{"num_hidden_layers": 8, "hidden_size": 192, "n_experts": 48, "experts_per_token": 1, "d_expert": 544, "d_shared_expert": 0, "hidden_act": "squared_relu", "moe_layers": [1, 2, 3, 4, 5, 6, 7], "router_score": "sigmoid", "normalize_top_k": false, "routed_scale": 2.0, "balance_loss": 0.00259, "balance_bias": true, "router_logit_norm": 1.5, "init_std_router": 0.0199, "lr_router": 0.0022, "vocab_size": 26579, "norm": "layernorm", "norm_eps": 1e-06, "tie_word_embeddings": "early", "optimizer": "muon_variant", "learning_rate": 0.00299, "beta1": 0.95, "batch_tokens": 131072, "max_seq_len": 512, "train_tokens": 616400000, "max_steps": 4703, "dataset": "wikipedia_en"}
Below are experts of layer 3 (counted from 0) of a mixture-of-experts language model. Rows are named router (the router's row for the expert), up (a neuron's input weights, with its number) and show model dimensions 0-191. Each number is 128 + 32 x the weight over its row's rms, rounded and kept within 0 to 255. Numbers have three digits each.
After each expert's rows: a language model's description of what the expert responds to; "comes after" lists some tokens at least twice as common just before its tokens as in all text. This comes from a sample of Wikipedia text that the model never trained on. Tokens count by the router's weight.

# expert 47
router:161048087105153128150076169203098159121125104122118116082148141108130127171123155165172084160155127088120133105137074171135061126134163150128165114160149150135087140105143089174132133109135109123127087200179174090121149138093112150112091105122117143127125137116145176119137127107102100091186136118098128188114166123131090170111099202152154164115090160186115117174097134079122173112155149067124107167120092170183100079119153029134160147174134093136127103160111089139097140117137126077135114182146202141170099102167073056058136160132100120093144099091159145108147149097156134120
up4:099135061111104073154131199080115048129129119101073167091119170115090118120094108078139159144162053119246148166074152158152097092127129128136172199151101119168119111135117117163111125168179118165154120085136162172155127144118130191156129144116142146128133074170136109121116124174162138099168139078136133103136042104157085160140154158073145142126116137148134201134186151129145163137122181151138113082164130197137158104145134153111115145104110159126132125168148141105144142148068118097140151153115114183107156138117137216150129116099120158110097193124101089122143130084175128129
up5:135097160141126169081093111100166180137125174144155255090152151106128123095140129161115118093040118109144056133119153092195110123141122166113115154114127063171115159134145135082131140116161159085171111100101124167181130137138147147147121112094132129159136137095140159105104143139148171090117116127121103090140096130073136168121080168158118124164100110106158119095125131195090161114208076151182096149142243088154160177119117154076117108118107154171118129151176191061137138146102109098090153105166117128120144170142148174128124109115170135125174135171140121120094106082109130166
up6:112102131103124173183108123161115167125137196136099108103101106181094163146120098123111165099094154098156143100134081125169117086104120140180150104165086087117134130091058146107110142152132127131138121143125164130150169117126118111104144131063191150133092112094154003175128098127171079095095161080164105066103106177079091118132118122144112094040099104149122185164104093103160182113166164084150116067084140158195161114164173153171117093124144129114121099155165130149118091115129135165109165179100094163112162170096154173112143119079133116194134099151119111131130115077140171106
up7:167110134119069115132114134078131147123141185098149137117165134171173118132173081150114093177147160131109151110118119098110215063122173167168125178157138146065146077129178175097180137150157176077093123125110074115122166091091149151096120116095107117153101163134181074128128155107136138191109121139138103095134141075150148129106130096072116139103123181182108111107102133110107108145105095077169087090100125091121145111105139126145204139153057097085159126087103098128162107173099074121063148104067143152111149175113148141141095148127168120124162114041100121128156061115164170092
What it handles: Paragraph-ending breaks, row-starting pipes and list dashes in election and government tables, plus clause openers In and While.
comes after: " |\n", "\n", ".", ")\n", ".\n\n", "0"

# expert 29
router:108146139119093167081153108086163148091107102091044208135109167121163161139155072105102133135166112105127167161176155089109108137130098076197139123076188106125147102129133113127119127117153165126068166193085132133111114111113167115190122146137117107131143127158088162184142140159091092146133092115105065146198129099109103133109138183165137203120114119121088130130146135226171072128112115133150126143179158110096170105113117088096067191130173069144140113128121139096093102108163144115079088117172174091136125130126098092076146145120123155104087132107140086104122148079110097195
up5:174131146104190096133120137066097113147087126213130171139160150125122169169122104171172116092155096130117098108133144095123142078153198039162128105111094118103083148164132122083138110142137142125119120123150144128093100076149103149133097130144157145098144101134141109205129129154097114137115088103179056107066138077122178155086136143121095134088119163133167067113150069143124077134139092142113170152133065077142109094127150098129136168132142175194147104135145137130096126146118147099141145167138137057090171132117152108128078117127080073179128156131127079081126004132137139171
up6:140099141126145131060160123159129110127133109110100181097170155085143130148130127159131104145188129081148148125183097111093210159079189159185126107128165148155113162155151106093129079127170153128069186168150109134109098177126133128116108060147104113129121068112152138239088099107100122143112139084128095119122088104172129097095117121119142153142163111148087164135088140112113082076174150158103129153073162149087121092124171108104123112138144140123135132122136132159119135105015112113143091117135166164123121109140163239095098126123189162149112184108105091072121174155109095153
up7:000165105130103093047128101085145169091091113125131157144114137132129149178107120186186050132164122159120150122147185108130118091063111052120141099102121132160087156092144083117132159130093102162135143154136111109152112049174109148083142116110173120145108128100111135150147104126141120155129142119125090158159084162111132117137071194132147132129159140095077135133114082138129163121126149139147073117188154075116107191130142110174114147095132170120170120132111061069113091105104109077128150116171135133192150140115156120138179138065096092165122090084152157150128132094197115145
up8:169142149137175143090139143119138101069131118062125162200158150141131150086134111104161149162147124094089135150122133152127070156104165096118178145111091144142057117081120115058151157178148111161105156099131152108149166166165091132117105211137040099167143020175143095134050086119129135095109121111125164150112117079140092066127133137127146102140170088146147129119097132155126135077180130079104163101152122115137117115124140148100085100143109088155143125115108148109108059149166181144169184167119133197115131154184099084176148161112131170164092144141126117132137090103173114176
What it handles: Space tokens before numbers in coordinates, score lists and tables, plus signs like + and −, ^{ and census words like median, aged.
comes after: " |", ";", ":", "″N", "°N", " /"

# expert 4
router:141156108092100132147135121072112138129069177114080137144093111153149104129168135143127095140165124115130157130123082144161129116078186102094120129038124138142133080105121103134119121107045146131106155125091124114132098111091132166108099208157139161129140093142138114117115188118090104136120105024177088147167137141163092171150115123076132080138156069114112149095112107088209139137113079163177157156102142141142116166090126161190122098165152168115184082098103138115147132152155162099160108155117146126110088151140134141168174134091217176166151162185151077106119142182076158071
up4:194148132087152179095131128145114130128152118146056104163211164130104092083184076172090102154190128118129150113146117074133068169098164150152115137117142124134130114091129096139094109124123128107122198163128115139140126100100124070133116145140169093105107066162138133073145099099130162159136173113158094111173152143157113089100141145162105162137106176115086129114118048097103140096138082154150040103152194111126126095102103104103134123171129107077111148131205146094135088116163153191082128145097136145105110108162088158117163116085170055120115129183103145098065159163088072121
up5:085120119174093138124169162140157107150115110107142133048124135104157128142066116150131071100194197142155093145170095091121193135177141134066136123215079145145143099115126099137151177193126122118106102166089121112098085091139154123063133120147145111131124133133098143137156080183234153169129105059132101163159109113133166141156090094083140056111143157134093146117139170125080089128167141127117115142138107060124153145123147105170191121160127070101172148100090160134130113159111150102121143119143153082173147142146132121137161066135155158122122133121097195061127099092130121182
up6:163125068087105120158202170090143128126127119159152107116139170185123144178056127150122122156098170141175170118116100087155165072108138171105104162090140127125131104131131146152116094128121146081122205126132154090130161122135126120073115177161176154115118105086177068122115099094111130229092065154141106092125122079133120154164115140134192103131119081136147133104141129187185105043163136152109105101094075151135127110084084095076109067155087163138105123156122117090124148127162153138097118119128133183089108119073170128116131099106152065094144164144176123187136158150181091111
up7:138088144184109121095112141130136152150117103119126150122100133151135116113107033096105114106133116143208146117109097142098118142081147088109132122166115018069149129108158117148106079140106096159219089136124134156114136169159130088148096169102172090132092094102119094127089101193096036155118111086144110140212132155137127150146079129162089116115107162080114102117131120142171136175147144160135128087143115113179078116146146176118133182131140149141173194134103154113100107111058043096073099144145148151117122108135116166096139102139083096129112079111152075164106110120071168136
What it handles: Past participles and predicate adjectives right after was, is, were or been, such as died, located, known, released, able.
comes after: " was", " is", " were", " be", " been", " are"

# expert 19
router:091130136143073120160113099099145137134146107117171124107097131087153147149211136105112165147037115141113125203105139113105143111197126107111089169139100114158136070126119125100109156172137149103130137085149122156084133116134045137154116113117128144148113134216168072104072073117150164122136110086115154075149129137105130185146130165156163157098125164055178110123067127126079048169156128115131145133117134166082127132199087167132176140090151113099130153180138142142126123113151140084104079134097063116197104099136164186134108126163158121138138124154155070067126160182108156137
up0:147057157174147122118130121116094073142152133140126153135139138180128160112168164094173140145125137052083130122126104140143127108129128137113093112196077104110098122140070134079089134172099126091153122095141105147124131207168137154165143117118061046151146136116121129086108161089140137196125105159096114156135128116111113078132122151100120143141152145178122093091199097135116120169121125165121140088088197176182085106135157179175158144106083087076128106143185125195166100142152074186176131160096165088116126114099130127120115060132123160160131097165060104167122090179108093171
up1:111141127066158184089126070153112140124175104127180154169089120145116072155130147063147120120123104066135152149098161149119147137131140169097130139122160110084109132152143115136151134129146118098154107083218115131131149151106122107119132028059111058136169102156165176178108138154165128116141124140082113090114145160198124172146131141101089195117114164068083086125179139133107125089138136144130131076114140144138136163142143106135167144165091149135155118097103147142037069151050147076150105142109139138170100095111133163103073104056192085158149147115113082087168150114113107138
up2:113177167188119110185165056126101140160171139061107110144184185117119074122129109153178108171108109172117148065096066096162110094175175123126143148164107149133110118107158098133190094134040183134105085103142127160159129087146058082116092115119114132097100178134118106171103151177136094183124226150101109131082151146121127109122184112109159121089090165094087135117146098112164161106124167136131143112131106161096178063151162122102134108121137130110155092129097134059115069114142129103136155125136090110164137095153128172147098152130060131126130205129155123114127112137107101094
up3:119149140095056055091190100101121146139204156163146139125112150071109051117135103111129128133116177122094092138090134161106143145096040112173101118115139133113149158139144188155153126111101134078100138139179113086106170159106071120131106179095101190097112090179149080128141092113160075117138145115160155124144116198111109143182092131101173097129172177212123085107113137095133150108169135094167169090138134130110067150148143125153140152127135154128157153115092156099081040121111125145130087158130122115090117122129195169175121170176136101124178158088090143108163149151147105159
What it handles: Last digit of a year after a prefix like 199 or 201, often in year ranges and seasons; also –present, -century, annual.
comes after: "201", "200", "202", "199", "198", "197"

# expert 17
router:061176153128124156104063113112190118127150142099172102192138089164106143144130110120101133086135146145157093078104175091124132097128090113118094129059091105115181172158142106153081143178133130166136163101150108155173093089123101082165127121132135127149101123108128123141107138106128111127069138134147166102122129126103080107178170110110121093114117170062167105089161155151166093161121120169152151159156112110085131127180087182157081177093145201158135163109173142101111133102142113099085144048132054140101136115130131240194171166111120145130102123161113128153057137062115115143
up1:075176095141123122109106120123143102135118134154145132124114128121095156133145062255146109128116108132175124149133137092092184050138095154140221183194095140113185053184130154096145151048156134104110109130148138108102117089080075119091133147109095128150107184113185113147089147161115130128120130098169123099098137113155116145110134202164149109152172114112152123109100152101141115063124123116149116173135116116143161128149107162115125161117124139126158213127143134056087128115097142108135119093115103156085111101087131152128061119132123056104133093165181194076110145128128106161
up2:137133155167110113150052084150159120107099094139081142164099141129145115102080130141143160121155085195106122130224152140124216131106154140103101167160160145081121147138127114116103101125158084154189103152124127066190108142115103098168159149121127116148106141112135104133105134196165068097123093094114129109100168092079115128097177096174165105181115156144135117077120128119125090166158166156090109110120224099177124091109163107188140165093187137147111103128146082158086100093163123156109127116177170208102110127122128142138194120134118168084123085093122157076132065117115138144
up3:147098103178123130104130121113095161144044137124120108116143140135109137121126143106146160127109099101206184135111108141120121052136158074147125138103194165116161110183167160111125064153115116120102113159162144073098086113130109094097154118142117144172106131120095072171107135058081132180184151104129136096133168109114229143138170170118137162148160108102131152089152178082118080118160117123136113133113134142140209163162140158139228118162182159159132122098146100118099159120164065210108120115105091112123114111106118084147160173041105137122110135122145150122065138158157092125
up4:180132097126154168091123128069146162090097140089145190123134153088117047086105108098081124143081156144131181127130182155172113137073103176198061131105109173056058139174102146102145086165173126092122198113161142163140112137128105100122130128105152106139148103126162123107122119167118148150136112121085124086148126132154153134141068135063130141107119134111091147117134127111146117131122065058132164143114055086165142094169161143125135141115143162160074117076232148136158141127148111100138174055087190104056152131102098136138166135121114097138138128131131152083123133135118184120
What it handles: Possessive and object pronouns and 's, such as his, her, its, him, and words right after them.
comes after: " his", "'s", " her", " their", " its", " of"

# expert 3
router:175100129157150182148155118161055166168130147072132092104093123111130139172122121170108103152165130142149105115111193122143090168095176138056141113094101172154150208089141063113150124158150174117120078152159138099084108166097136102112128162172110156145097144160152159086159110126106112108141097174111146169176126118135102182186115161167148144160102084187091047089141158100135091133108172071114145119129096172116136166124123053124067173115138105148107136121112121142118184114152136093169087151128160132129137104181080051135128177093114120143121108082182132106195124099116106088
up38:189095123169111136081135097131152107116145156160097095189126142137104165146114124123095132022173080103104126152118158134167157066123103094127119113173119133087156178088134097138081096159054123095141175121135150148058132112091131085132155151162139123122169150064154139070151207129165128167103096143134123116167074080118147193137140114104125110151141141099092127111141130133161174157175159113125190135151127150126086208138155110105124133090100045157105110156171086192131138111147078129134121113187155138160128085100111202149119131126127149152217125137161148121098169111115111120
up39:124137132133139057141076139197126103089176147150113074126175129170162150149115103123136108169145128143160110186155179159208109131147110110141124149161118113119121126099142132146109089116073120153102124144134137129132096115045118112146041166149139083137165137158131150103079123125098128110107176097137167173163161122121118172123125185125054097206093130109115080113074159138122168133090074053098110049139147128119119131148115145038206163176106107140159140120070143103068141119138080125109117084135105104150112138144103092077173114141161143138131151084126153094115095098069134150
up40:082110115099154099188158154102118092114117151155129090160080123122136114155121119144120088117119134105180105139137075079091098109080167097115151153076100114145187077115075081122186114087101152176104169099113160130163125174142155117098130134121137128123095126142142124142139186103082135114133134108115114098154124117164156140108132147103139069123206121092063168130128142153182093118101160105138195122120138145161135122121098194081117122171125153116131138060240129142106168128138133160133131150098148160153077144116160123147155136111252127148143126239058105113179132154118102131
up41:153147128141128094148122152131118117122153170107136129192105135109125160108106125123075107127128093089116064131146100124109205116113132144151099115160070118076134106102097111075197212098092101105099064091119098143109140152117184153128142142118105157089123147199124159157093099088130141156082138144099173083070107122201088154113086183102092112186154077191147083098133075144098160154147142148159085033148118106122138103075179081192089140128111130131093112148172085132118149166112101122115110194128117066140130086122103125111136160142129148165157097134147118087073153125160104161
What it handles: Main verbs in narrative sentences, mostly past tense right after a subject or pronoun, such as won, took, wrote, accused, reminded.
comes after: " to", " he", " and", " He", " also", " had"

# expert 20
router:153154127167125136147154106126105115097126113153175090098112147102169169108115128120214132140185119176126125110144106044124140099153090094140151107108139118062157186104144112130141167092148125131096113140024107162131097099137105099114165112165113104117096126096094151091126127194136088140097127151125119081115150107119176122115116052100109108133098134086201065144125126137125070157162151173106167118139139058135145124104138156094109156114127171154133149103088098135130085132177187166166203089104073090131187138180169168202097143100108191131088150087148147093145124140138080091
up5:101120130181164133062089070110095155100147216111115119171068188098023101118146131129126090135081122147104121135114182116120147125080083109123146081112146128176161127117098131068143125156130128087169090161141103128136114124095127179168155121083216145142159135121107129119157104151205132139084070151138123120104151125136113140148143112133174152159121097074179110084120127083117148118131087119149064105162175079131159117162157150150078178095133121189151169116122110147161114130087146156137095110175166106105185095060142093123152143112058109133116114115139112088134168097192155107
up6:109125154120135106155128068139123127086100138145145153105200104123126157113107169112179100123154152144107184090237114177114153110123113117122238145140151178084077106120121169147088156145151088154121138131147158099154126097083084136170092099161121165161147095178086188086142133115124155167119099099144161101094109141127083153085085117090129127161125126180138139086131062119123112099153082138116151145098140149097132122114154080092123132122129123142146132137076065140160118108162173144056139154215032113092177134097094179113144127139136147119126201179121120107110107169098141095
up7:138130096101134103128142117160166120132103115143146130095125129128138177149070127107171121112116132169112137138123107107126080153130122081112138087124168078078171140123157110136110141120156149149127137102153125124121107151100124184090124144098218183159120116075105077121083103168112103228098137116129133168149075172114109032118064108133148130162113125208161122144146153176127101152130122111127173083104159061113143091137138161126123146122143184077146107151158118125168126253211135107103183156141117130087166094183082136134130201119139159098103103195134127161140161170122132121
up8:112183077137148130124070067146086088111139101125137100125157128118137131079091100158117098139156098162109117132138174119161116098170108131104165133097173102082175150102129106133127117122059102131203155153121127123119255078120137184176131113156172121155076161127068108095126157090148136121138143082152154145101123157110091130152170149127118123120175132133143098132096060115091116158106157139145133142146105126124093172091161102140167137103170101155079139093096102132130163118148180115094192095161146085054142151120102075121123135190138091080113189110147097152114172121177113084
What it handles: Subject pronouns and auxiliaries in narrative prose, especially he, she, it, who, had, has, have, after "when" or "that".
comes after: ".", ",", " that", " where", " he", " which"

# expert 30
router:121109147151118111092134134134132116130133117119183094182058162138129089100154094094112163115076173155137159162130143140120162128130118131157072117150116134111080145111129152093145100109120098141096151092116127156162151119180174122169132155123113154082133146134086148146104095126137114116112120124233138087139103099163138109144055158135139111122173073111147153145107165196155088154124124163154122104118189095109130160025150143127149118083070077198155168108067174156166159153065071163161067124070132125098120173082176161081108113157117081059107112128096134091137158169116159176
up1:103173129154137109128086115165124132133112148144167156150116159128154140112146121122135146116079079073182123103089058144089182106107104098167097109072098037134171182173164069104147180199084131130144079102173095087068106125171131208165176105151172110112146117186138095142096123149102131173044159173105128074136089128119184147086104105100147162116162131168099095126138148175116127135122161090152145150116119116136117150145088126108101163128149132081123165093157135104076175175123091112155157157129140124089135062179126102129159127121153193091135105186121161125139144173126154119
up2:110129115125119104146096168089078152093128188191163069127117125185185128096157111179134122102079070099075078051072134098158145072148116121161135169124157084106172151149089055157147139134086113188108118086166130137108124100154104102139142107125151137155168154133109142084132125082145128157096116152135086109120171161155179135112122142162148071158112163115126182093084129195074060132120118110097160153133096073133079146127141177143120104150160104116162130130130168153173128165153107179172095078127158121150183126123161118119137076073069141146141124129102149170126181086096185138
up3:063177123108138077131132183094087108077155214137114100165082155118151087139084155134124158155152122106133193115125124175080063092129139126061137106121152169163105139122109131112113065144107139152152093145106116113128150147082102102131166112022133179089142091158124132129147143081184073105126167150190170114118132088135108129074128151091140118135154096128170130190151109137160167180083179068142127113101130096143089128085133146133154069134121115123097178147127165203106079104173163103133144131144167092087114124104162120109145174112121154149122087137058152177108145095092128124
up4:139112120133128104150142061120112127155092122152129146112106113130158092128151136126134117143171157139123088120119116112129129113116143139136103210141135076140155148115158229084162146087141083135148099192128127119130095091157130118084163154121112111100160163114136142143111146144127161147097147069221121125119135183106118088107180122044124133103162174116127190160120124094103230157099133167148153153088174094117136189128110151132119079121151045173144122108139122080147161148101023118156087158137186169157160140141151105186171132080210142096120117147099139090137110170099108142
What it handles: Opening == or === of section headings after blank lines, and prepositions like by, from, with, against.
comes after: ".\n\n", "\n\n", " |\n\n", ")\n\n", "==\n", " Preceded"

# expert 13
router:059155184099188141137119066171114122145160098149106178116164115130137147119156126159081175121113180138089136123121200122124136097081128155094076088188122114148144148148144149055060162179143128173141121075160118178136087100146055102179123127148143081202150153144111110098086117153098162194136098150088135105170121156116152152134103124143076065155113135067183172105185112091123117129116123145130144108135148112077143132149055143170153117167112172151133128048106095156142125144117133094146101127100099144138081111135102159159156114151148123207143146104133113157153117198130093128
up0:146148083131161077072145107159135089131199092101171126066152100119128034050203142182119102102150157141072091097158158149135116115129174162098098176132115102097057149196098151105098141098143078135107103152143116172099139108133176124166144071082109085174137161123156111155119155158090138151088138144113133161112086142146134131164100135134098127108197165104174131162121138158126123124170123165128189101123201111161123083126148107095129054136117168156082122092141163133092149145119160116077125139077162125143097136107165073125111071104102170100130168159134162149071143155129128135
up1:147164215106156099112104118171118117111130159163065158086214084164122122178091186109092164109145110137065143093094149122115137059090073160107160147123145113148096112126145135077170110197126091103151083100078104113122141049094099089132057124163135144177137106160074039087165091154137098165093118148071130122122127142179118113158136118126155130161128163130156080125129165127127132107129078146146098116071101126156139123089142194126085133157161117188098069159166096123122138113146138107168112117111092146197104128140107134114097142195141132146139169124137095107142130123104167092
up2:147106109214160099123127120108130123060107151119171131130076115179059144114120093075117116178086140110176080115070119141118169106114118082140112111102086171192064103140130133169088182130113151130133049086082140143152089110175106100139116114163142159127177176098097152129127213190133167081123180124136145139142111171081097070180115136093141142113144125126100110085128107108057202105068156130134104142115098119118117144165126140177106160143159123083131138162163132147113070114137117141062151142129086106159095149102136167113126131194133131113132116100124123118153153148100076053
up3:089095096117133133153133136063122124044145152125125101117107108140115048136148122100155112147058116172094154129146147139116139030139080067099082136144134117114150124142123121158110110094137170158147201139201056131109138193139104148186131129119158094165077089100148082089084075142080173110152128115107206096110129142107088093151090105120147130091125112073147163108140114136142216148098086104150105114173113126163126138100103117061115157162119116120166084154127126085116123103135162125074146144110132159131132127157108114109086118149125168119123125145142163125110133123138065009
What it handles: Digits after a decimal point or slash in tables and statistics, plus percent signs, million, billion, km, mm.
comes after: ".", "–", ":", "/", "′", "^{"

# expert 15
router:200179137173161134099145092081119137115129103185143132107123084091156135080134133093084101046139067131099142131142179164096151164089166139122089145105157127123176169146105123143137104184123090126089139082103174156098070083139156022122084130130127094097120107216178130133079139141137137141121191125064200174121112097139122144075137038146158134150160139132136156095094149128151152192146124061097164157127108061117131140133135150109166120150141134115144112118099143169150113170111163144136115177097123113179138116100145161136167108119168151092116155101081158098146110090132133156
up5:152160124157089101104161157109183151106137160156116089120081096084145151078059153081111147111149112105134064071117105174178135116157139129183107119151117155173158105129073116071093116099140125114114131130125120122161188152108107065119077132134147129105080149115172135158140140140109100107098099142134107149129101096142171114148104155171162178147093142099088096130142118134102159154120150167107157124123089163150162178131106122150180132119106072134152075127146123183132126209104000128101160175115101091184106136162144082152086094104097075101099141048124131107136110110052127114
up6:065106137147179086173125062117102125138156123157127104128095153093117079113094130108129121139109096121143100107077092173090188147169088103088126125067133157117174124119122117143115094129199144098121157128144166175157156159128192116154129131137166153167148146146062140157064147135140181175102151033105113141145156139153082083123153150128171139120105046150102149151137058146180167145105078107150084148145201141126143060093110162081163121119128146139113080142135178134149119133117137165154182163142082127096152125125149059142175136137139169112076089126161093088153066087113130129
up7:144121122136148138107132014092130134103150148171157093143135082082141093080153115108131151121147126117093129078151169118147171162100106152140129140094174041049139140151123090187117066132207116093171153142093159137166129190140111138143146108033179118148123156140107171147070203066149116134130138146128133167138123100135139112148108084186127122094123109134150119115129095105160137061148146150124058160101185071156157120158113135139169101116095081121147187149178129178117113109113112107136071107170148143138086123102136131158076101126157140090137155101087151137158133093145073124
up8:183138158176150099132075154026116144128127121132095198161132111129122113069143169085167128115138110033109101113092172107075124127110087105131106158119146155161079142096151153097124118142171117080098206168162112171139151089102142131052125117164113126122141095128086053165109125176107105150155123164109133130157120086136171206139139167100035124082161139147132124124101124116114125171153127113087148091138073135105158090153098161123168162123171127098098128081166135094117156135135095104099135137155174167151116137149097210138155153075089108126132175143134185144116181138138144144
What it handles: Labels and values in taxonomy boxes, species stubs and infoboxes, such as Species, Genus, Suborder, Place of birth, "See also", coordinate slashes.
comes after: "-", ":", "==", "\n\n", "See", " of"

# expert 8
router:114120124144124088148117123082140144112072114102180158156132104141083172133120140134099093109128164162146112169110138112078143111246087098202086225095155117114142105075183145125097130106116176107127143122067140164102152100159196072123195184126156124160113147063116136112187140149140090224074107113141119105132094135098108106147156174138148116122135093196133113113175095114132108119037124158067155127127130098090118102117153154153105189095158092140137126128126128138143158134139158108157111109141127092055107143115140099108076122172084117103119137120094117153078155134120117142
up0:118169183107124147112142148132138082127160133111072169096150122147108149145138132118087168087099136145111080120125123169172183126165176159193168075105136146139113106079067155119129142105127131118130149155101118117182066113062112086130064081085115097176164125074103142101169114190123135092133111143103115067064154126125117115132179155194168130146114137063091088078158082114122167126135068143101151105172122208138156154127160142120115135144191121154051137176109084132076154110162117173052101190139122141076098180152108132129124139145083135127144078141140111140128111137091115132
up1:122172170100221106077178147119080172181173110121146179124105141087099086119132056159137108111156148184099135148174125087117159107200121127138048181139121142156103123171145171106173121085159190141140130117088135092133152145160088124180115103148104100146168147152142054093118130105092180137015121165121099120132181086097108158096157105123134084095137091129091131109123172154105161140123108140118124107108144123067076162132115170156207124135100118149092102152169105091100103140108142127134161112136174156164139102116134070158109159137069155139104094143175135149123106119132112095
up2:164107096067127086113128110164156123173088099183155127101111140129053148060115167125131097128123138167119066138127182111177136160198122092104114108085158164094153109142117156143205149123136153124127139155063057106116153102169093081098172168119085175096114126189149179180103119158107048159069086163111167062117136140130070152113149161145109078138124168150084168077091172145053148169119102111130096092167124183155171129140109153108146155097123093119138183155167100114107176142142130130183159156098124125184130108096143161144135136153124108117101137123119132138123111109134122091
up3:103086155175138087151153089151132138168158144097140162155105143109135128152111133083133118097167101180082132083067133058159170116155119084148113126107128153125162103110144102074078108120092128121106123169100104084141130190072104119147121184111109175157122129107127147184120130108148088166108124128095113102180131171138153128102137064160138062185209122138060151083076097152142153118109120168081145088123099128140189165135139150121135182160126147096164168122097142178156083091045154125139064148152090139122130096099120129113130056091066063117071087118137188111143147143119112152
What it handles: En dashes in scores and ranges in tables (5–3), plus currency signs, degree and prime marks, and spaces before numbers.
comes after: " |", "1", "3", "2", "4", "6"

# expert 7
router:119138102096127161142171124052122125127077171106146153193128116081169103131135134134073101139137115208131104112135160148129158124116103080114158115190099148137148137032107131162184119100141080121180160096117065160118130120140115120149120123135099101121178129113092125134118148202205123107088154200136116140147121166109140137144137079182085135108094126183115120084108115122093129094150144212149156154137188159100185108157141216081045158135130152140111125108143108150137106053173108131174170098093139069132143116129111151127105108125135097107172116124093092115159091150091157167
up0:162138102096143158139173091128130168069169138146101095133158110131141090187082106124174080116093149125100139115124137183183165103175160106102125104123109135128149075121119121158192171149169144155123157154168096149105161133174102166170116160147149091193133091192114148119163126131145230136159090128155095140128137116145160146209133097115090116134090143114066127136132125115184119128135094136154100087113121090139151176113104122206153086111095132179190107146124094132117151131049094163088133123060103108116134094104148158141118157150108205110145102104095154123144191163179079062
up1:152108160166148093159085121119090153103116122080143115120091130183133103127077116108085101127154109107100136130138135121134061102082150106168153140161146128088131149117115151096171075082146152178109115187124047097102111081184098167156077151153185113069104167179111124087117149085120125194061127147168152098162097158117144129123087092195090113230156105130107075120173119124109092116167155072132136120165220102051128149148132102136140145097100157098119142162151067116151156112099067087129140117144098148107104121157119117103146132128102184092135091155129090169158128140116158145
up2:077102108145075102123071122098133111116143137175136140148176128154182100104074135160124098091093194172141129127158111174104119137100163117137095135165079078072118174099181091075154093116118098177155095168193095106191101157109094114172161110132118113088100096105130131131138143200098073117094103118122154116144110132085111092093149134122140106097130093135116146141167107122164124124093146109118095152134192168143106106117109129118206159166156126153160171118158001168067124114154104148150149104169124103117040121071112152133150109140126134146163115106158132117174068145166091167
up3:099108156132111177168134111113116108123077125153123146105204094121086101093137142167095163177201103098148149131102145188086114144105077158105085114098137092102131057140124104122116098159136122122119127144100119114103096105104181074164108146168150084135184177155129164123152171150160033101205179141123116100137119134099102171099147132070132150190122180158119164150132116076125138112176177121119124124128206101124140186093115100099101189128126046121081085159089145141176102115087180182139127093187143104121138099112098124143136141140123130104127133125053162129168075141128157137
What it handles: Indefinite articles and quantifier determiners opening a noun phrase, mostly a and an, also one, another, any, every, no.
comes after: " is", " as", " with", " was", " the", " in"

# expert 6
router:161050096107151134150076168200096159126121103121120110087146134108131130174116158163168087166158130091118137103133079173138064122131160151127168110161154148135087139105137093171132133110139109124129084203178171091120148135093114148111091108123115144127127137117144176122136122111103104093187140116090132183114165119125093171112099206150156164119088159185119117176099135073118172115154150067126109166123087172183101076116150022132162147175136097138127105160110088142097135117137120075132118184143204140171099101166077049059132163127098121096141101092156142108142147097156139119
up5:110155163124136138157127092151141179079081151225108165119188139169092142121188109138137191115139179139123146133089116170127140142167140115145122118072221068162170166159157156135182086145139119075139160121137129122088149105164120119164136146111128155179161128106169075131110112117148149105133099101143185064091161102154160144137124112142117117212138115148072135095180158092107132143158114076093139125081147065109146154127223108114111102147134079140156153123086133125140128163114078162156146129127100126159140182108182155133134163100184115112197134143112200094168091129122100126
up6:110171129210131101152091106158145116114137121105110111160154149077109095098088129127164111132116000158171164154137132138141085040154155127141117124124145083115120096087081139055103136136145110152120101136104109137172131113131165154001129156108146114171132096100138168135092083068131101093114104108106076033122127171101126025124158146093122132114096124123112121132133085111118145128147081118108108104066107163173144114163131129151097148109189103132124130132134116144121151146124105192131146091173138177095098093124139103149133165122124169095111152131081137092103136119103119076
up7:135141191151161135132114121149158138080119097114124139081137123167077180120153140151127075148150062145113114171145140142158140121131195171130109113161094099142155121169121119123204140095156147095166112150075043138059079144085137123138061123129206106171103122083160140127136132143120118069033142083123084097126120078154146129145123149144153042088108079128130144103140120155115077110141162075153143098112150077099121162170129083101095114178137102077086131190177179086110133108138158133060154103148155173113109101156122124144062074114122151124161143108121152146121107147157135094
up8:137194159146147141104109100106138158179139130125146148106146133073054075147140088141164107120099140105170150142113112115093090142144142113158102136122118107114116143123103089076154145163155154102136154078108126135158135083072141119132121065072114131108125118155163081174128061151148105175179171124074148111106078094092123113190091138173165169201121083106079114111115186141137169083173126127143135124139125146160093152130165140171156173170119112097097124171176124062146098168131093122115116153149098107118173177129110113151166164068193177161091074174085182144099045102102138095
What it handles: Newlines, list dashes, table pipes and closing == heading markers in infoboxes, lists and tables, plus year pieces like 202.
comes after: " ", "\n", " |\n", ")\n", " Born", ".S"